Weights of a small mixture-of-experts language model, trained from scratch on English Wikipedia.
Size: width 160, 19.6M parameters.
Below are experts of layer 3 (counted from 0) of a mixture-of-experts language model. Rows are named router (the router's row for the expert), up (a neuron's input weights, with its number) and show model dimensions 0-159. Each number is 128 + 32 x the weight over its row's rms, rounded and kept within 0 to 255. Numbers have three digits each.
After each expert's rows: "gets" lists some tokens that make up at least twice as much of what it gets as of all text. This comes from a sample of Wikipedia text that the model never trained on. Tokens count by the router's weight.

# expert 53
router:134141132164127127091132132094111202146183092190108119125119153105137161101133115084154130110124119153076105130210174081154120139146159110089078144108104064119121160094116191112136100182118111142154133111097096159133122057100167107117141077127101132135178079150137138143153163149093195140138133100104112131082109128090155126143057106110119154156193123155119071125147093134171121105119159146154103168206201115136151197156126113097142186128119146117162091039090184158115115124160152
up0:155074129096170106096166096152099153144136080083142131116171168131104094176163168185106145141122097140139171146160183111211055122086142122099052152181111165153101123140086126124180138075118112093110178108123167096159100077099119084093105121156065148101175062113116135119105128158108137111124148182151074140162129130170079120106077123120111101092122149142169050095166151106173148141117145135107122142154128154162079086052167136091115097154136120119099160115124145108100120075111113
up1:059128145158109156082145164199064158176158113124147151130135203164092109172091140127115139096132146106152105173163111133152107085123087163151042098156129075182132102133131090176144138159187069161100084085109158112141114149139156104101119138145082083160124148154105139165112183148114109154141135098097120125111125102139158098131124218160149129088148119121140137104063148150107083070109129113105116088101157088112023200143099150124117109126110109129151174089103098106137138138168122
up2:145112115204154115150109151157138142124146086125140153126164120100101176167153180070105124164092116079165136104142148139107176149113081142082183134117166132079137134099149111126112112124107108102200151139159155187112110173185170117079141158120070138175125115129135176109115134117111141181190143233107061139092190147158169145130065094131087063184133123159149107062137090159088131124081142133062132137102103147090141100093146154179127115090108147162127116098116144149123144158121103
gets: "o", "u", "i", "a", "ab", "ov"

# expert 36
router:120169115124121101111081157082142109142107153151131161144145114105162127186088121115042095129108152120102176113141096191150115110140120108141104171180130107117116140080093117132140138104084140111113141069100125115200147058113062105168093153168096098159074110140135120108167103147125132093146101093123128093155116043163131117116147115156094192080089099128036158103121132120172166101158147057105141152146066173139179111144168086159087119115156123124098180174108072099176128136099127
up0:152144094183119136175132107142121094132070119125104157096179105073117118165094169190154090096107121117132128166139147131147128144116174141105155101111126145096124203115095142136142100095101096151109136137138145113149168109095164078148147149159169139053172101118080159074081110097115128174141096186106130117155128173115140177092170168091126109132144090159175190081147110178110074075169100139126108169158176118178134106155178146146107119207030094165110125103163153144118165097094129
up1:157105058114129148103111185109100136157144128127093185137090129137117116137126109134133101119076055106173120159085181168137149190066195108126139106152106099136137129154062147182143156146117094149111143129109108055162066114123140105126146184068115134090202096136102130084148121132100158121144119151133097103156140076140145109104108114190173082109100093091123043141114143097127111110058138129137093113071113156104159088143105127154130142063122111103178052130128125124152140126050110
up2:149179143130146177107131121195092091075144119167081103086120089166134166113136151093131148081151112095107120106162146134091156139100110149158151136174099152087097191121120124121136128120114185182150117101095134101059195114127152144127079129060106106147094146141132142122137135139118180105132117178158160185163136141087135078110168086119165116080194192148091062112162156143104138168117158098142088169119123048111186107093095098114098078111155115122120157138158198080140192128130141
gets: " the", "'s", " his", " The", " its", " their"

# expert 17
router:103093144157060122184146170131159138149137094107154117090141108162124099091091117086145104150122055135144158077113096119103150050138166123131095141124129126151115115124089156125100129083173083137102162060185108100156124093083091096181078123144140143154089159145108163157177027143133151115079132167118094153085150189123110084129116138118132158105167100139100150145115148110065121148070088166102114132134112068146187154158099122103113177095180146170093077132096061152163150121133133
up0:144110150111135076118106161095145120117141112172134077110105108165187108115151145096136152066159096143121119140129101153114150120155133158150040101107197109132073126113117136148082177138130117124157166080132060108162150134182156124076164123190118117149050141153113138143100135132134191116183132152121163114126132164200097158043164123071134166122065149116170127148131150173171095142109062205127071108123091153147173150131169131080109092157129106134153172103088142116129176133135119
up1:128143132156131096090110062128165169155151098168142072109066121151165098170130123155155159143110099145130140098076159143175123117127142106073134098134168101156179150161102123056143139145207167126163113146186100126111132156131095177255126179144138104127124184167129138168114105083115175085136100122130109105086098115157090084122108147169115072099183132170152158159082123109124108078139175132118158121063149129093090096172150182110116115099140144063105126138139109125112134126162105
up2:105118094127155106158185086101106164128136094186149109138181113095090113157174085104103092159144174158110092055136119182041097134141116088190100108106123131118151151138152174074141110096161107139168146151122085037143111200155142107113156115140175030127111151140106135151171122137162127150100100125102155107107139116105085124128142137117101153137116139138161078139112115139127110081065167130051160119183090145105092132098152174147104053105154137069119107108111130141112076117146155
gets: "\n", ".", "==", "===", " ==", " ="

# expert 35
router:218139141119082115089094092138079158159162099135146108124158115124097126149098190096164153101091141141115131088130116104124094130132160115137129134115095099173118104078160121135100125100160141136133094105116106166121130117124109146092101105106160127144114095109103088185104133153085148174133160109202110125089138170092098080142172107095118098158082123173106081179054089080113147081116112118125039075128136128157175146175147111142170113166075176154199149053170101115210145144105106
up0:047181144103115152122145132083118140153177055130135133119151116136142147142157133142121119127134125134169101159125051129136197131119154141189091115132126129207080155144180158125153132097080108078158133159068107094122146093163143114084101106129096081149137196191112145153131180145105073113151139186129160146053056109087135090153131106170120093079186115127164153146127068130153180122165104155164130159135112138130121154148102116205136138152103159159109131140166185118106169140091128
up1:116160183129105058125148081106149125092177189115104158141100128160173107200126132117167067139158102155100172187139115164055147119175078104096144143150137100114163121125073195074148155129107152094105110111088150143133116118141160073169113116064141144141153157187115172104136107126112124132125112141169137166159095142152131148140107094147254160085111130082120065146124156109188163107137153137100119152082088152070114079160111119154106108144094142116085126159154147154129150138113102
up2:111143048134142149096188120088155108167142151148125177194127127041113107086121082086179134099134142149154143135161138119142122149098130145145116115146145154059154130202101093154133116170124143125122091141081142138120131124102128139090101151101144115109099187188111137129123151157053134116114160109093142155082116147115182058099154138107147174139129057088121101156169174113092106202071160167173122181174157143125040179122134137105148124098088107139111064108125167116109115114140160
gets: "us", "pl", "est", "is", "pt", "l"

# expert 28
router:111103130096123128144136142098099146124124111098146144103146111140114121145146125119117144130103099191139131144118059083134150092121131107138104140114136116110132110173104147118173133158120127095084142109125114091160122095118162133136092114212090114115153158115187143104135077111149113029175110132130123131085111144153142178048098116217055219098133109163181133139071138115103024146165123129031092100071128153141133167097125153121134129107107135113144152076096082106105144126112052
up0:106188098113129066118138167140135139144125118142161130155129142130102180117170137190137087121144152169178144160091107132118093167072106120068116142084110119166129110110106133137131062147155146144058107176184146142162130076089121158149113164147160125187178086182184066162119148126073109187117124143138127096092154163106145144108140157080181165111159117109142132156121137121151153060099131163122155063142124106133105108194110130124117079059087096147076087114162176097167163160076096
up1:137144137054110153144120177189128154160154086094121122120096158113125135140154156131107192088164108181086137143121123066098148142139131143210138101134137093125091120122107159181106100070164117129163144116127134126172115175144120128106123141136129159187140155122134116168134123138142077131101124088072181118071033111132150070156127178127155139119193120122139064152081125141101182102093134195059129177091075127077136120150134108089095128145142149170135113100098164092161145183073176
up2:112179138139133152195110183116096173144125167181117070119139183130156080196146100100103106087148111118140188180127102177114162103099107153077120133149149087123097094133179075113128116125153151159137131202127151142098113110111140139086197119111154092160118150187150157151166102163172142135153144141102069075078141139141112140120133099068149171056144122164140067115143139158134164129069131120189132149127119156150146094162165082088126071133121071114149099140093057145104093159147151
gets: ",", " and", " in", " to", " on", " by"

# expert 11
router:148089143138129127128122114121131108135100127151119131086073090160126189151093159073119106107118129192163185132089115085193125127108127104123138132081126128120126154174107115144097176154089090091080144096119144041173140153086042099130147116135079089157111125166215150106151110112133161137138103171193120123084135122146109101103134141137137106057123098094083185164078123091161100143102095087100086166143101125116195144157159170117068159151119069136152114135063148096105112121183121
up0:157094086143150093154157186136108080132137074144177119135113135179118133178174143180103169167105124130090163132124094116164108127107077110184161155174128125111082127113128148113112103140129137100119129111088175089121158093161165110089163208124106132053183159116157067118088109123123150191106113142069130116119107121107188075074147108139128070183161101084142104085144087153148122104109170123223104179147085122125147154167180134094116102144086119160101118137139139099119149160091184
up1:133109187109081113147128136165140142118158082102166114137108077182164153177132070144107179122173098161167145060072093087074178099117075145148137121126142137178148064122133193124109125122197145091111138108128111114132102167165106147105134116197143136115106120156091125110158139058131085144125112128136087195083132144116162154132166136089131117079161137122035150134142094092166152161139133149085118147113102159107165155083139156103104148128184118093071102184074115155154118063142116
up2:108157154065071074158152205143148106179153135121104071197188108143127190128137122167104143083102185151109160130161113141134167117150061080119139131111154120098131142103170131163109111156123105146133065102118149122106088106128140114169105137177124142117099134143136123175081178147101119157126112043122069136085081102129107094107139126057127138149097047092094110085147152157105137150109113134088058113154194147104107106120096134150141114116093110145119088167111052096092139148144169
gets: "\"", "'", " (", " \"", ")", "',"

# expert 59
router:129131135140115110097101155155147078124148131097095162111109181164109120138090133125141079164083106181182142165085123111132149123119104141107128152061135164177113148148165157119111070132148067078134168109138195092115131178121143120143098160141133092129112107122141153106151120106137163158138187101105214100158141150158118117085116125183140191144094097160101129140069091120113124255095120192168143117057145136140114108174130113113103128116133175202210156156080137152125125136096127
up0:136119151128123137124125085071115125132209120164162124048168124141060149091211107185104153129120134154074107141125089118117112119107072130149089137121119115171142101131143167182132152124063163157066125105157106099164100110206117153109112121116137078147081184122121110220154128173163120128131150133146176132108141114063125137125155161140162176119088093132084150116104169166208156154135117082105094190129082087122118140165134121178140138169148126144105107114134141070123174158099110
up1:129139117161171126116094131103118087152099161147156138111143138104131142172099160174114185084181119126140097118120101098095126133114085144123134089106143155154191088105163088122101117149130143143086184154169118135125108118176135127118043181162100084120102082111117202126055184129089065086120112134127098154102138143079171140090128143134158086133115070089062083041102202180128133101070130176178154117123111148118173109124141120091113122153128153100097160127129170107095054153114152
up2:095170096089127122132203140163145172118130129161152098105167163122120072138101204136186162159112142096121112191117084108155132097184108161102175112155056108145105106084093138156151186132065083121160169158128163145137141091174094161119165174136137107126107110130173158192140119162098096143166142098130109126128123113071173139132106083153109109128029139125159165149116140141183133100116087134153048139117175096136090135144122061158112123159130098132115084142134134128113093195167109
gets: ".", "}", ")", ".,", "D", "M"

# expert 6
router:094087156140089111118143134161139154089113132134130179121080154112159165126074094175132129140176113159114168111113184136102109097121122100124157173175141163150085106115214160132128125097150115122127175138134134078181134129110093115131078087096090070105124121202127129113152160094121124105112132125139148090151090162215150175126159115179133184150077128107046169170115050173123137144101151137179141163125116155111148113208128090027146171114162151132132140087124106117105162115125106
up0:130119115170139082165110112146107193089107149127124112108145090138126132100171197175155154180116150099166198130138172089105178117166132136122116097145154164134127072129058143081100108108121172171169148115126116176110184082123142078140115104197156127166096132137110155080096111134177143088092126157125091078128152061114117114112098136119106111180174145056106113146157114161168071113182165156179132192132070135125131128085132151157149088149120165140157153174123119184098106063109134
up1:094100113114141114143164110168117132065082095101127147123093084126101054151091130158103144130121208121107094119123090139118138171111107156195146107107072131112150106136177164146146157153100105088142168143141119094097084116131163160108080088146144107095111131058055103071154122096083104131148209095119172082129107157181161150098085169125090128121126139136140115061159146139133130188125133089183129000172116165134122105121111129123090122159161131184145109125090145141100138142112146
up2:131091126124110100086135118163078173106151135217106126183131106157132139128175179141138086149155085128134127072132144138146201086080152101190110108106157117100119100157125103151173115139140090090090121179119126161139184080102145118101116091172070106148078130108082122110091153191158168138107101154113151118158075107041135117136179170113125116163139123139033109113117132105089121165187083122133090140116108176139130108039076099104131121126181168131127131125099124128143096083097134
gets: " B", "S", "C", "P", "T", "B"

# expert 3
router:125139139083083155051135194111101122085163100141163178130137114165066121141138131132122196146160173140168116157186098081087127149114081123110116074106146060144158137106167161147098066157148118091130119120152104127074157102130083196132112166121113093156078150145117102126108113056096100098185101133085136097094155144142132182120123101111143135094125098100067138139123123110119098159099126088108136124073145180097168186154141186093140121094153084130074149071198083115158107108139127
up0:145139112099119140195125130137128122183147102120162098171150121129129117119201142112161090163157183117161105148210104134163123131135139160159168122143125087083139126144180145134141085126120179105160151098115115176164137098076147122127149189094108129181139215159144086135171166126110135135065161130140149108155106081154206115143092142153104101122119089106182067075070154097120102143013151141081143122176120157142127029141142112145141148099105132082144137153129148100129137120107118
up1:110154142131159096177148122153129118158158119140128143152113159139104120168156153113079154161166090149130108179119116148208096128145107117099135146089166110155131166167094119136134044147119159131123128138182115117148124088155150142127133111121143145164141045073102131144091121137173124110101164080105080118099171081111102117120079177074160213055087112104115152141147132002105156126115100135127132119117123191094097109162141130085083096154061133151125108162172085099117183111103078
up2:148215120152135150120130160162119102176152132118143158086173091142161123106163126164152151171151106134143100143119156095161151050111205069143099117180156147153156119161183105157129094133137085101118174130147080124150060131117135118112180093097174120128115124150089061109165173206136120136153141074147120093147126119110145152109159082104128105131101086137125145123142127053106080188130081082083115142157133159138100212144141125102151155153138103121082122118092125105137155038079153
gets: " in", " under", " with", " to", " of", " for"

# expert 33
router:111165147150141121168071072158028141064095159079092126135123158186137146133107102161069116156109134129082199167143182132125156148149076118098142179142168140091093130165154131107101139093112105112095163110124125142117187200148134145137097146099172119138091130177126134078124097092118144112106140124087073119161135094086122122135114160162160201148089145141115146146128093119106157136118138073148183047172103081108095122161151102127127149084097081061099131178123087148137125148149170
up0:149125148162151087114106126179100141153111113147125073079143122148157162150116172133144085116121097099056128147179164108179071118116111116175112131117105089148109114112095154108111121140089201138113129112126109132110084094117117157150164155194168156187146084192115124157173126177111148136144101158160116105123093102104136209130118128079105147122098120147094089081140235116047198117097115155140140091160096143097158141105047103138103179077151165164111136084106131111085106127094138
up1:123062160134144117195130040130146100198130130132140176099217174082116141109167128100127127204118110160096147060122121135076132114112133136058080085178139119146101124147127125120088157102121165142101128109116102170177146116159173106146131117121122158139064142093170140115179140161134176100152145132138065127107166122174092146094155155155124152160090174082129101092146145109136150088090112104119118125148109150185149138155178131152140160081119152101083057125098169158141152070154073
up2:125078166144058100161077108140094132129148092161201142091153085117137113130158135118101150149180141095114092156150129105171229101203150162145091093172160097146140121125185149090124126164153181131146159162109122133138128136068109084172137137122190129180051150105113130157128102138171131119129123130130146125116141094156157114097126073160107132160110110193127170126144161093054087141092112134133066155167117133167141169165120151070161094153138070149127135128071151150085110135176167
gets: "s", " season", " part", " —;", "|", " years"

# expert 1
router:161113131145143126171132119189147138084145124198082117119076131175150150162114085082079190083156190057138145138095141159103109104141144102131116172116148153112091109157129105131084183200100132114103108137127130138075127105137114108124133135098107153089081157105122085100118159103089173113095147134162157096125086156138105131123142083213150111189148137127159117209130197116127137132185148129168064177109166157133161117112123091091052168175152114113126122177135184121145118118159081
up0:118173180122126157103130112148095099146116142178104202106131177155031100171118158131075142169173126148129143106108187109083115180099053116181160225142175086156171116127132088117095168155169104145145161127170147116155146124171176151134105120165158130152160136103145147161177136117116178130100144112115122117132061147110132132126150096184157099094181082132083110094127138164133095132089111150163128078068136119135132173156155139123138189164137115127101132107189165132095131189102116
up1:130149130146137121155136071099119132136204144077126136182072081163125121161123076143172126135191108179150107145131153127116104142161175119133200113136176056133165234156135071140159180134128157134112117167045165127105147112124126134171124181126064080102198125157101071136086092106126098135116164092156100156143126157104176116114101162147097110195205123135128135114135145094147105151119113150151114131109126129149104140112139085082116156157126157135156081102168132138102106058107112
up2:152121178143121133135090110115133154139124069138101133147116114139126161136125099178159163144138166141148163144203142171168145110111097127139105146125197097111106116171139180070136164145191183107155107168072109184113098106186101103091095098155104102083091140130133198181156115165088158114136153110104091162122133131129154105171112070180149103120132131067130109158112160116120161105197176089105076171156087153157115183166107136108125140153167159136142119042160156180076174094162118
gets: "ed", "es", "ing", " based", " oper", " d"

# expert 50
router:151159130086086070124119162112119136152146110159179082144091124177108137151141137122082150130162131148107126147177178090199116148153098106120147127099130137152122142124097140159130184129137092142120141114125146110117090155112134139129129131172033190183126083181144095188158104213114124128121110133098125166065101086106105127129097110097181148157185144145121123127087163126149103120148106151136060193157213135156134148178153101067123171121108056153150098079088207107118138158139109
up0:178152117071162134126132167134159158088146141124151078172179117119088124093150115139099117151123138080142162096069108135165143152023137118130120135152132087139129161106105095182107168102107067186071167174128102108149119126138154149091145118145093103125137131140102125133123164108171096151154151139148182108135165196095143133120154114138192143128105136101167219057158173167192170122129063151162093075139152131130129079121186134101147121126105135112061149119146099153124113146070069
up1:171127078076104111123120149121143057119054122174084146138152079152143109110097129130108136106174060087060127074117108114076100178116113118080156146117126167098121133119175078118132118157114050102154136152139140136062110165125126184184129057132172156129111149112110081097074092132105094151108108099124146120117137142107158121128140150058145124132159159144080138088144042137108139218145100089152095064109108099129156172131127101154158122181116108130101127155088127123197142134135134
up2:112117084103141125184157055117150160116105190122139111106166143117121160140087141163148114127140201116179105162155184119138069085162119135088141105170131193113098156130182212173182110142131106115146177125107167164154072119077153153152104177042125111099172120179101161149128145086175082156096156133120138092130125104109171110153146117148109165151121126127130137133101148132134126138113117131071130168217079136154104130087097126091093082132087102123135119185102131154173110177089167
gets: "ing", "al", "ate", "es", "a", "ics"

# expert 44
router:043094139152113152127119189128096138131127094207147155116122119130143112099077142157170054120150110138094133086111161097171108141123152118125160139134115171118136108176108179111133080167135143159175124128162196106181101078072120090142082116176084104121145135066161054100142117118137079119182189153182152094123139149107152181122121145127092122055141125148116134094114128124145106180151126114102079121161103140159087085073135140129119154077130126122123151105097007131129138134141110
up0:131132117197083145110119074154134140155083098090139157103125133111131114165140150132060184204130125133120088104128144157118119117151139130115122219162086073133143138114152135210172157127121110153088190106133070119081125159122147124118129202114146164106158190104099186131117136098150115122160142144176045132154182103103079083083133136090121134112126067172112105085146126133074075120077073150082142121120136164151089126103094120115057142126073148122141124143119144143143127064100134
up1:156124170139127156156090103122178159159096128125164176135105136104189212176179119166088132093069099108117181182171146122103165116129125134156116196119133142164104134175140147203174131119154196170129103173155141165195126129155124125034119095091100126123113113115180106141059115178068158164161105125157118114066125131106142106079116089166116157113162139129157114111141163111175158147113092135149148189124184150178148154131106100128133098150161095133144133136127092068115129128157110
up2:153127120100082134087163137130176208165123090070164101084159109158115160114114134108160157140130146037122128157138147119147076134164115154069148136139148138079147214141088075132071140093142086161101122075118127097133136165169130134159086116107093143115140154116066152081140152131153157115126116135112132230119150125148132136141150175091146131165094112106152162129100129137148110081142166127187122112132174117162076142147133111141124225151142095126188100143180156137184206135142109
gets: "\n", " |", " (", " \"", "-", "\n "

# expert 58
router:086162114138135104158150161126169081101135125101043151104094141137164129081130133096116129080130086152121129148105130149156162133050140160156106121149170099149101148171127031104135102078143128108103078142139197163110144169086129096140111131058158112145126143093070147105118122105150166118118140077143140113158120144186119152185107163144130149145071112165082149127126107086142124214154081052110095082120091131099118134080118141188071140201122156084108100117124082137164099108100105
up0:217130102069163138082110103127044173132109125147162130114102135163128144124159073074207110122110125129120097138101140168162140139140160113119175135141168048140193125126115068138128121117133104112142144121122114183140072154161146146149121168122072123154095113126086081106114082110112152107101169168082170102111097141134118108076174096147038092147143096149140110094135116134106105115182151170183091151182135114108173159132078139180125140126098141108102060129155127130123196071115115
up1:117180120130134157144183118149126117119111090127092163108186072116124137167192158144118116038105114069077144149125142098149095114127147126111168141131124112130071176095152110051149132142167115158113102123143108112109133135099195138159083087118151076126089143121176153121126182127162154099075155091128177085068162133177147098120111115141107117149137130108112147089139164159149137133110155122115109087143118110061172057135112090139115126076130180141065164070084121175153177034123164
up2:116093114228134157131106130087128182148159185194169144105182134152145115128094151166185126148129145066052152151131157129094133117022140164161174143078185128184111125134165114140129111116094149129143159167097167133165094160135136122105125169113130150129101167137071093105159107175126073144097124160138169112141078139093166118120128093163113107140147098070134075153126110093142106024118153124110139130097144096106136159128115106162119136081170157097124195119162131105118148104139089
gets: "c", " c", " C", " G", " sc", " Sc"

# expert 2
router:068161188157176147148097205124136113176158129119074146098113175167142106122083074081094137159195131189191136144095112139124111104076183112119107184139136127153108132137109130133101125071166135091092165152152105108151120141126112134125158087091141132057132087107118166125104122084130132154082141113128134096158121097143160128187111078122117079110154119102174152097127079122193135097097113181175169112176163075124077162089136113164162113091123188138114143114179187127105159126141185
up0:097121160105162149113177172113127140129074164033164170087102139155142164193090136095129122151123117119160144089080140126154139141145160157092137116117146164107093157140134128110165139119157161132135175084060148155077130097108107058112152142152185152060113092128094145142072153164122137161127130149128139144082092104065165179114123110124097099119132087110075125116106161125091126169149147153196132131096107166112120212107133079142069152136172121090174088090064070071106148128160128
up1:111079116091168148110143143141106084104170134144164112175117134150105131082101081060151120150161117113120094110136151139136128120167126139099124159104202117089122066111129163139161143113147140124175136129134106117099089104130191181116096134105134131137165117125116143085062174088120096092110166047104112116092127137145146084125182141104219177121125168110200112136123103079142129138110171197125138159117157118166082164137062130094139126060119130129168049123139115143144242125143136
up2:141106156101140161134188134079147139131091092134151196106146152153086139148123081186110144125147118116146138152076175167130132084111106056145107100136104135129155073120144132189162043162121144141115148175166095128098116110123096115144136108140167135084124182183142134146139154118123098085146197139119133134168103087072179114123179139115136127117123158157090127125142091055138160092133087176133133105132119160177036184143144130172128119174162130177101096081104136201084124126056162
gets: "iv", "u", "ue", "av", "v", " T"

# expert 60
router:097109196081155128101157132094126110161158126122130088086131140186120132100052095128128086142117117198080100148155095131107131134115169093108112106124178168089039119140140063168126104109175062133156154108067177139135168123063101110097130108138105144092156168090118153113137155120096102184124122078107155081122111093098155123189149165123164123083081090170142143136130083123197145073120137120109146071165169099118089185148154105199114093142100126116177103109127132124128100149133101
up0:110143067072163105130130112140173178144111118144098100145117106119157141138104083106166144107146095143169155051134150131095164138119224134105045081085146103119108167139098148083109115144166181191176142133147141167178118114067140122149152129159103099070184144107125159087133135124153102126135168143098145067145141104152138133145145215138160167113127156113075124103124187087116188104072101141077118118177178114166130132092135125125151170182133118134135053098109090118097125096135156
up1:106092097104136091154170099202174123148125124079155070131092196093166161148128131105126165074098113143127060223124115163097171097150163141112144129133128117129078124219151134126098160193112112102113107157141125072091073086105117186177156111075115104104167097153128071131160089099139112144143123115135136125153108129104135113137146171108173143152055157128136142097136159114128144108133191154110130131114147152109097102147078137106113120180151122187157138109096142208149161142112199
up2:087075079112104103143120104093140113158146108127109119163075147089161122147110135157099133135125188137187179108126150158194108121108086181090143116155198031085143144151107112119120077146135143109125078063149066183173106109097147154107101130113097146142113135133132169139160121126098100140128201197088096111054077070111171124161131139080168135182095096146126162138095180110118179160144103128089130116153132137055146104127109135100092140118127105133157087154129119095070127167098121
gets: " May", " March", " December", " June", " August", " October"

# expert 31
router:103109106128151180129123130163152153078211136154149171212163153167114133153123111124193150117136126129101105120140170100165119134095106142189169154146127168103120144157168180080124110105107082092133126158144160155148159123079095149130141160155138176125116085169122087062076115130145129135133096134162152134213124097074111125163178139136127121163078173132108142104117081143161108133188155158078108120200131150068147069115077151131144119072225130139080152144150106109160101105120133
up0:132139163131161137106155092094156155126065103088105102138089137093124097140137147137154161156110119134066127169124098141138229124140196168152113127125135139132137123083116102117147129102202162190115079169157200189144093200170052147148169155078145104155107170105103106161145096132145090117119169051167105124077131122143112124116150110131150109120107129166136130121148057168143144165076117127150152101156144155119075158148128137168174136154115133118058100131101131163171150107132212
up1:113141123121071140107121053206075159143111090106140162174124132157103129100076162112180153109134116136127129099156142103160096123110109085186153140115073168083167185104164150173140101079189088121108140096145091137135138093097152147109099133178131168120116107104141130111108164157123123240135117111105118131202135166082171111191111098108170163179135090121086161116158148132122147097129158158145120146150122102127160128114071122111090095061130119121058170166127091125117130091087064
up2:119087115077061154096084090131093120139140103143165131199164096238097150149149097203139093120151114131057117103125107115136126146117106135151105135120141167129135161097134116100080076095161174123141110120123167127123131081135135181140104152112127116109174091125154142168098111045177087096094099167117121098149073131175089125111131106118125176140140153082132100118070194085122114088124123072096103141122061068164100168142146136113043141097108182152085135113131101141110109107119133
gets: " km", " m", " mi", "%", "°", " cm"

# expert 20
router:147167134157132139087126108174141166106166152127132108087166079158125148116071121141151104195106177156134103068104121078119115094139122154161180106144149148114039095168162100107177120166108156118131120144124060047178118139150139163132126125198196180068128114127105151090136129133167090162178173122122154102145146122107129157154118149153151179115125147179197109154167156166132141148174134092161142128152113151160079051135134113172078098147165151139140190188100130139113138125087133
up0:109136142144148138089117129122141096174065111125135118107097176144089105116093057117108093107095134152117122133049133077152134214094075148123092132074133112140121117099143162127093132093188148132097158139109143124094087171143102157008167140159109177124127134107142097135075128124119107142165137160126129147106087148095148121141164110103120112112140101157119180183106112110155153050159113121159117120118095086105155170145126050191099092144057135096131084184117154103176154185158100
up1:158126101179107126169115166174119135169126163124137085141135142110065156120142139108169127113144140113130068166131182083156103089031137132126166073143123104073086092113101105128115101123094107210173064124102121146103130114085164154114197125153118144182132134124158125068164154059155118127110136121111140109133120079138167146125118092158110161140146216144140113136179123069170163117135171123076158171065132128117141042134114098127149169119079140112185102103127111125167096176115123
up2:119134093152107159131150144160115136123132125105184108121087135110152074142181130123127130143098142059186119183118072121130136069089119134080183133150131116155132108109144109117148088159119160066187104126172191129122099157149151192122153084143136170105122213125145124087183132087138120116077146130100182163069141141152136161071081114165120177076151142156155115118111131141159172174134169124100093143041183141082101086116100114125129110180073093079108118171151143113130181161099110
gets: " |", ";", " 0", " 1", " 2", " 3"

# expert 51
router:111143139128198158143099152117114138145078146099086141082086172153121176134179140175153172115149151090141120149171137179110122125146186113135084156104088143101106120173063174096116078115138155188132121113139075161120145045154146172108121123173127168093165062127081113156146078170161152097138107146177121166143109129065108194135094091127150122172174102095167125082183098150137092128139136186165131174152133176113139102152130149094136126090117117140185106095187120157101135150116184
up0:151131192094126167159155160143123175070101121138128195155108155156104121143103160134119142108142091170107223163108110104110125140162127122118083124093132150173107225141085133161114109106058134120175117118116152151085119100123176166138045101144144116078177135124070165128100091127146174163179179180140125121126178118141092124149149097198093131124151125077130074149123112116139090127094147103110205150104140129145113129146104125068156123146144073122075101107171125126126197162092137
up1:100149107141097149143118138115183185193095112079142146149132092071125117130103170121065055135111146137120132178136148105121139112055114113135150134085149096147119167188106072171087139140072144102155145134097073108153153093088128087059157099135122140133126153152085120154122104105098147180090086088167147123095145170110155129125084102150111128082162198148120124115167149148184152158075140134157106048156098147070134189116051135153106166106158107094137165093121100138112141126126062
up2:164115042085137191118139150089109105116128114125127156132090061118174184160161175153182102108145160121105169128132108171108074123126133135061075102138117126092163168106120174147205164155155161111166163151157159111090126075183158078143124123136150105098112121146181146134117119161080160175127127103149142154109069161108055136072139129148101120170136162146059166191117120133065113138149162132096047114153140160145160075188128108163098121110132128149157120136126134134143133087151126
gets: "or", "f", ",", "b", "ail", "it"

# expert 24
router:188037142103125165126139141175160133076152145102122078091191162177116087149142114101174095142098146093140102147136164129192109127095109141121143127127106175130047105126141159135140106157136088155084135125114129134078159134163141191160125116167195122089121180173211093062158061104168127129149199107147111120155136126155096159181139168187104168139157162140158107142143121145177138129153177112134123145136101183073136088118112141095110115128185117177115151152150124135172111135122168
up0:080155174161068122133107142159096046168127138133184100126122191070138118209140083086121099172123096109132173094145106120092074202166137144113083080137142145110131164183109119097136136091122156143077068075134129168102160106102132140163129158102119097151081170100141132180108114141080157134156109099141122172124111095188124125112098121102093196109087106123129084137120156089111116136153158080156136141128118037103092179073125115170187123141106138173140117107112085137134127151093110
up1:088134101147144114169103161212118123138092120116083150100115156079115068110118131159099159119123092097133068178127157157108024139128097174133170151141096143095137114134113152097130117148134114121141190098117085159143079175114190068150195139120135163100171095142175113098140111125161101070127170142115119165165096130137115096151104095108122186156103120045113172117104135129121108074114130153162161160101123176145185113105050081124185117142185138166168092089128146148098132125101114
up2:163135129135105094148128128163211103157129181127142129131160144096071109139054141148058177099152156066133113109092155115178136144147125091139154144129137126098160105093121115231179170082103135115159098140064076205133181124107145104126158098108157147125159100125093130104101103117122085177069106178129073120131130121140151112161151112128152129124139140133134064147116072129069178056122180075119123116128136157070177146106107097162093096121111114159091115176132104109113113168154161
gets: ".", ",", "th", "–", "%", " ."